Weights of a small mixture-of-experts language model, trained from scratch on English Wikipedia: width 128, 8 picks a token.
Below are experts of layer 6 (counted from 0) of a mixture-of-experts language model. Rows are named router (the router's row for the expert), down (a neuron's output weights, with its number) and show model dimensions 0-127. Each number is 500 + 25 x the weight over its row's rms, rounded and kept within 0 to 999. Numbers have three digits each.
After each expert's rows: "comes before" lists some tokens at least twice as common just after its tokens as in all text. This comes from a sample of Wikipedia text that the model never trained on. Tokens count by the router's weight.

# expert 60
router:483525551503462502518502543512519474535494506454454498484459473537477525505470489458496515513515486499543514453502496506525518470532510541525511504520472484508431531514514535460516546476485488528461473493502524515475491516499485504500471515509480491476548519437530508486503497515482494473481514546469476506522483506500479546473489483496502507486511521507468524532491519456482508480545
down0:507487466477495461489507503454476479499466506483504519494480522492492433451464502516495464483464502510457490530514496463550507475504467481500520495543512524511526471515502474476524491523510485510472458494503534486478540523475472490507466526440454503524467503569540511532522479502485488509513551487459496497526495464482495509489488515530539475506514493455496491511478472507529502512496
comes before: " ", " The", " a", " K", " \"", " A"

# expert 74
router:516516480513502513510433479495461465562515478525502514524486472515484522488495462516452515495522440486506492498493470508533479466506533491517527486517509496500489471522497520499516493526495464546507479493505506510480523540486442518468498502527464547497489489476529532493471469494478485539455533524495486486482490506464463525519498545482480526498547525480501470503504513486542541531540
down0:461535487478512490524493504518493496461470528500515509459526517482487506485473462493448482505520497491499480502517519530516506550508547449451503522508492505572523527500498538475481490493528502482484479507471500482528485512460454505515493513518492532502489475508498481518516475545574449509538533475507465465489497531504515483471513519473505498467446512470478490498498493535492452499513
comes before: " ", "-", "|", "1", "2", " |\n"

# expert 92
router:456485509495507530491464506523517471554493481528505508471489514501494510486492485488524485511527429544504540467488539495491480534464504506477498534506487490529448489495482515494503486494480512473506461484538514499532483489510499525498510475515437481543474472526490490488477536498482477491483529489498480512509424499478468485533477483458502516505492472500505460486531546454469482448517
down0:505520489506482459536475484513448552516508493532515452486486545460520524487503480497490470478516522488525543464484480484489513548475466496500479519507513525466505502527468517542474489482552499529497517556491493503550488456490478499512514492495498461505491510551483510472527458520496525511558502508475522540492514494483507541506515504516533474480467511501504459520497502521477458534478
comes before: " |", " |\n", " (", "\n", ")", ";"

# expert 23
router:499521478530451490489527503531508491530463432470455494508524471505501543494488491506515513503509510497508519448492502521495490514557511512486518472460473500502435474450474504486489517505538466551477486500466534512502516509484508490512470485479483526475489439469471485478505484487519465469484519517489504521476482531523502522505470517505529518537461492469533547515508473538475524504519
down0:506521469514499435499543500535453493509479508558515531506511516508531513492539474529525497459490498506504494510453483511531530519509466516489497515493560485463551534479548519479531460513497506485476489496499459481461538504537539511466527546484552507532493521513509510528485469511523507506467500501496507501478469508510497458530505509518491481511441487490493475493502487515486463503474
comes before: " ", "–", "2", " –", ")", "age"

# expert 45
router:489531469499510526464504476466524484487459476538486460521511515509479477464520505509479530457516505455498488524466449505464496529517500518465525512494501517455487455464518539536517505536485530523505513444471475487521500475508544484510476513490516556507536456482528512460488479525484497510526524538470481546523474468466525514515521526485499493520488474495491534481487532512505503491488
down0:467485469497521461505483482479460538485529541510429519504562467484492498518519486505497503504542510462458510474498535485492501476496485483496488544508489509513558532473433458491508529502496527507497451453475521503499505511482467519528516485495526483490485491546520475490520507505506509536560529463504487517492488541516481493505537479482483510464504469516504520513508519510457515484515
comes before: "1", "2", "0", "9", "8", "3"

# expert 28
router:552488534501491475508527539522521485521477482478448499501528530499513474494478494488532523487491473563489498457470530510528501521523486529528511467475476557510485485515513475483485543515472499561501505499547524487492471507471530501473481504507552493521540504503523457507441467535503475444482478495484482524524497501494465497541499489495524518521530469479498480500509486463489520495517
down0:543439475484458546532482485482485462482508487513542475492523539490508505492523505513473473525503499497513536511494550520475511488467500455488484473468554503541491494465471494493497458538479497510454483515473483522541503493505500532493486444510488458523495495544502520469480510457524491526492532474497527482488539451530488488508509509453480493524485510516501490514512476513514476533459
comes before: " ", " \"", " May", " March", " October", " August"

# expert 82
router:503457529514468515538515516576520460534498452486508472476482478492475506501498503525491563505498486520473528473454463511522484549462524515489531505508546531508517467532511512511517513511511481490477467481524497469519479496539478537445494496477502495494498515496524498471520518464492459511517501517489472488546475508491465530529490468492530498488516513465521485556528495485541496510509
down0:488496530492496541476501495504515523537462461465518556465475494515486493507486523509487499485491495483514483484506453501501483466556480469558503508519490497483532510492501540524486525505506475479505468509491527474377527503504478476503489512501492476475531486513535486541489468476502529500487536553505477526504501502518492520470491558490509489494525467541491515503500508480504475508498
comes before: " ", " |", " |\n", "4", "3", "5"

# expert 5
router:468511490503483448509494548514530526490506472524490469460491468528465479495520493534537492506449522509534533502456485530514450491499519500539517518518534507549536510485522482516452516501437513545473487495472503527489500524500534493462459514496454469473512541485490499509504522500466503466496500506503489490522483456520527495505463474494472484486494515520510567489504495510481469474499
down0:520512472486459529516514472485515568462498515527505521504512514473475474491511481504479486529489485546505542505499479537465522514477511505507516492514484481469480501484528497489500500535555496508553500496520456484445460460471505486504516477493506505461494449521520470509483497442467484481549555488464498499488469513524533554489505543513492548526509494484498490503505528502475495517478
comes before: ",", " of", " and", " was", " he", " in"

# expert 14
router:516455511491501490485483463488501472512481476527487464512521526470508525482517510525526550467470492495524526500459536487464466510477516532525524512521490500467496466508508517455511503488497465547536501506495496506600526491514510506475518465509439505512514483434536494482509516500478521470505475509548481526516461471514495521500493487511487467490475516518514473505538502476536506469503
down0:498528473499502471529489568481459494482501512462528536545481481531485497513504511500507491498465539518501447503515524538468483484551509540490499495509479507540455503508469482495484493502510497504505525543464528541460486530495486503456476463468536500535517501458478473523508491509478471481517501495502501491535492527516486504546533525510505487476480478493495551496508449518438481526503
comes before: "0", "3", "1", "2", "5", "4"

# expert 26
router:479447506518474491517507488502494505490510454544511428494484491519508485463522491533476504518531512472520540524456474509540480488498497509525507519509541514531529485518511507521483516523462469498475464500467508513471513511467492457533475520507456489506520530491529461478517534459471528523476521527473463480520487473450471476515494467522460479507506524506532553517530472485505520479498
down0:501535555460493491530542514512508517496494525468518524472491531510468519510428505453474491473494470489464490476517543486476532469516481521475508477506490469507488523478484522462464489544474555547516472521500487514491503528471533518530516489479491501497459518540461520515456509483509490479489503538506548487502492509516523499525528497494480510530529466509543469503481496485510524527538
comes before: " and", ".", ",", ".\n\n", "-", " in"

# expert 29
router:465522497459513528477478504532465486556518461550536441527485515512501510454539493450514514536488500479509498497461491478485468471476496483501497472527513490503443524505528519500514473476512500498540482522518525504542539482517525494478506471499439533532493484460480491505489541476517522522463529492535500515483503484484492522505515514505505503516534543519501454503482518472514528462495
down0:552469498547504488475520478459480523476506524540485493483502535469485503512476541565480461477505469528497531512517479539457475518474468478437497486468505480485500521504511526443461448489501509532474535515534494506493485527474506474521461517522511515506480523513484485492539496510459486484520491514514508505458506520488507480485533474490469491461473518510490515509498503484463505554491
comes before: " |", ",", " (", "\n", ";", "'s"

# expert 34
router:513522484486514469458495519506531522463515517483491473525517519499561488486529471479473481551500503521545511526507512475477534518470505487501507532521485471548493512443446507509498492490536528494520506488523474516494481464451496467494507483458528467524477536550505477534508494515482486500522503497484501457519481505503525454513497503518476471446457464537473488479487463504504464484521
down0:478489471511485485484495510512458480480542509515489501564530491515523491461504493497505535528474539494493520517513486472514507491509501511507521454475488500505469469470499480493541482492497516486531538496485519496478489539434490470517531525474532526526518528512509506540490498457470526514530466490499461485531512453494470501485526459457453486489505483527467507540487454474505529529559
comes before: ",", " of", " and", " in", ".\n\n", " by"

# expert 50
router:452525496488502513439527497489487477532493485479539487497528510492497474482530519507510522479532516467490483516472446534482516484508472482490499523485514512479489494470486537495526446519537465521542478486510478507514480430486522469537473461520477560514507473477498529457493481506508491497519525491525513523514479461447478472537536499493484542477472470500501505499535522482515512476476
down0:513491498475470480491528503540465526484513460498559525522504477490521538548528476475516509500567532509473493491510515454544478490516518525506449496548477507533489466483498511444482489494526494502520494516491485517482494508476537453532477501526457537503523491511514534505478467489467518514542509525535519518527499525512465494565510484476512501501527462528510495487526474495486502492516
comes before: "1", "9", "2", "0", ",", "8"

# expert 70
router:546480514510503500547465515489508500522491439509475493523523509500529520500492495450522527465486461520481503441465535535556494553455520525487492510524512550519479490522488486494495516502518506505489504471497495484532477526529478524458507470535491532496471487511544491513479486505483513528536510528483475485523486504474490550550491501485547476498494493458524450498531500507467490484484
down0:460476477478484495502523529493457504521509487498465483444486482465524505505490500513456469481506462549495490490498516462518501510515490521482500520492482491498466508549457517515511456498559484489550482509499474499442489542495470485500492554496484539517493512530510495524494460527470531488489505495485531512498502504483508567497498466531505451533499493509535475487499473492500430468494
comes before: " |", " ", " |\n", "%", "|", ";"

# expert 43
router:441497536498524544482497463483479513482480496471515505477550501472512486490508465491506472493516494518537507531524512482525531492467495543479474493500523509525464545509453524504512476512517520467531492509510474535504479478519504492551509521474456522472477471539499512486522491490493513488496472467508496461447437450487509462479509483547470490491502482521515454488515533519471533528504
down0:480508484491529528511548481505460498471486507534521539489519490501477509521501501501500524487517508455535450503474502502558449475458489486485496493534522505513531466481484495547561497522525522460515526466470491498475484526503522514544466490472487508534526495524492496522536451472507496551496530495512511482517512544548505513529490464520468508507510493507496514456462487512462472471493
comes before: ",", " (", "\n", "'s", " and", "i"

# expert 1
router:491496500539531481487485509528515471536514464507465493483498496500455499498475512486472499543453475517464470471506465480487484506459525514506529530510480515492494505522552554528497541470512444544519489478534486471480521507542474499455489483499476525511544458496525537513489514487478500486483534529509498538509459523506458542506527506521498486511480500525533482541501553495472517505509
down0:488526546518496511505485515513484444495480519497443546461478493526517476492512522511541440493488521481541520500506513506535487502491457470482460493485512486468484489497497515514500488547490479530503522519496469464483471524491498502491496529479512476484466532485481479521502501478484517485524551471473544559493476511469487460507468490462575489541486489516503490493488525449494507522489
comes before: " ", "-", " -", " \"", " —", " |\n"

# expert 54
router:527511532496496522534521483451460482480454500521485458505510535479514495480515527528500553463474488509470480485474500504457492507514538497521530529479486511471536475531483534478473463475525515539532494502484478491561488500516499515478493462490484531490506481455527534482485480506458503496466498459477454520523452480491521525493484501513497478493486521524559483507510471478522456480482
down0:557484488493473479476480526497505501523449492489488478503533497464478484477500536488498480479507518482526508508499477520534462487509498513467469503540507519516538474518546497471508532441492518532524483480505521565473496520499507461479553465469513491515552460502462518516495487493499524499518503507527477508471489533500469492512552552484525508487486508519511509442485551503466526514492
comes before: "0", "9", "8", "5", "6", "7"

# expert 36
router:494462480518514516461505498497493539459521506493476465463511489480545508551526516523504493535510519480521522527509529463488523509498474473453504528492503475531512511511435493488489486518509472492502510468473471508522474490459509509546491510482528489458539492554484470496495518544462540459543522536496517497492461479513517500509482453503512495468473468526518540466482491527479483491464
down0:491519516494516463489502547504546501497532479479513509502481488515489452507515502459537555482527500509524504461461495485516515485474470521528472492522488519484529534481520499470497531445479510485502488515501525519448535508503473546455508519523474489548501512459487457491471495510505526501496544534452487472553529513473501513524461497474520482511516515496495489509478558455523510508527
comes before: ",", " of", " in", " to", " and", ".\n\n"

# expert 6
router:460531468468471455488491471496491518512471473563485458475549520463534506506486496467523507491547469511495494480466524504509504527495464498486483498505522512491504505533492525479500459472494509538518455481530455519501501503539504499458522479572492557477490491497530504524523478508474483485487526455516478525471482501517467554478515481517474503507489516530492478480521496455481502493497
down0:467493515462476506502527503488575509510501538483484484495494498504493484518514523476502507555495532523531513400518510568509491513512526492497487519523469508517490518504508525470509578541463494500542494490462521519427510505515497533485459490495474495484514489485535487492472483478465466476498457479504519515509498511495502498533482497484508540494518526511475496486527498494494508514504
comes before: " |", "–", ",", ".", ")", " |\n"

# expert 13
router:483512505476542492499447460466488476471517492513466503486530496506506500484455526502508510469507524508506492521502498481435482524459487491502483548501496492464492525459483480491467495518522537497490498485484498513517455532443481477517531474506526507475478506517523478506475516513472498527544480519498477509412516474533495475540506499465472493463454448509500519511508519535509508498455
down0:506538497565489535522503509481479527448484438512521518501467496547512477506504468524449512508451513491487484559515531482474503511505541499529507479476502543506492506504455546503468476443522504466519487470529496543501498477486520527495485496506524486503508492478493543469496521490521536487488457532471494522525487508483542466517520516483487488494476479494543504513540515504495506529475
comes before: " of", " to", " for", " in", " and", "ed"

# expert 30
router:566526493525465521498479515489488491519471468505467527496556541475466461501501486497529502485485491534482483480480495492454481522541497532490534503513515516508510516511535520501501501518503485515561546484498498467524503493512509479466492469502484528511512468501533527451461462531488534474484516482538476549507504486510489501539555491490531527497505460512523526468510510440503521478476
down0:522432471493513513483464500531528530467468508487498523506467509502466516508539479515442479501476500547524524474518500481534464470517498459526476488483505455505440475486497480533497540522489469469490503520472488454476513470471499491463530523460489476495473489520485502528472482560553540508485498543512461502494505505522529509499503507532477522470512496520485492493476504503509513517525
comes before: "0", "1", "2", "9", "5", "3"

# expert 32
router:550478503521467534497515474466526484489452518515484523500504514470489477476512467496499521465531486490469498530461530549481463511526475473471534511452521509438505456466481516507503532504512467547495529533490526477494511506502445491478473510497474537488517474478495543514488453506460529495459497473517513538502484482510491524477514503500505497508476477497500547520468551482494480490488
down0:497520484498529506538506482498527509477477523488513486481493469500504499452536512470468516477470575489500489500527480478492520502494530494490490510508507509472534485511498464496472487483487529505511544508508479511416508478521501503524463507477525519493491470505477467528479510518502495496452502469511520498494458532509546510505476510537487454493507515520510517491505513434536419508435
comes before: "1", "2", "0", "9", "6", "8"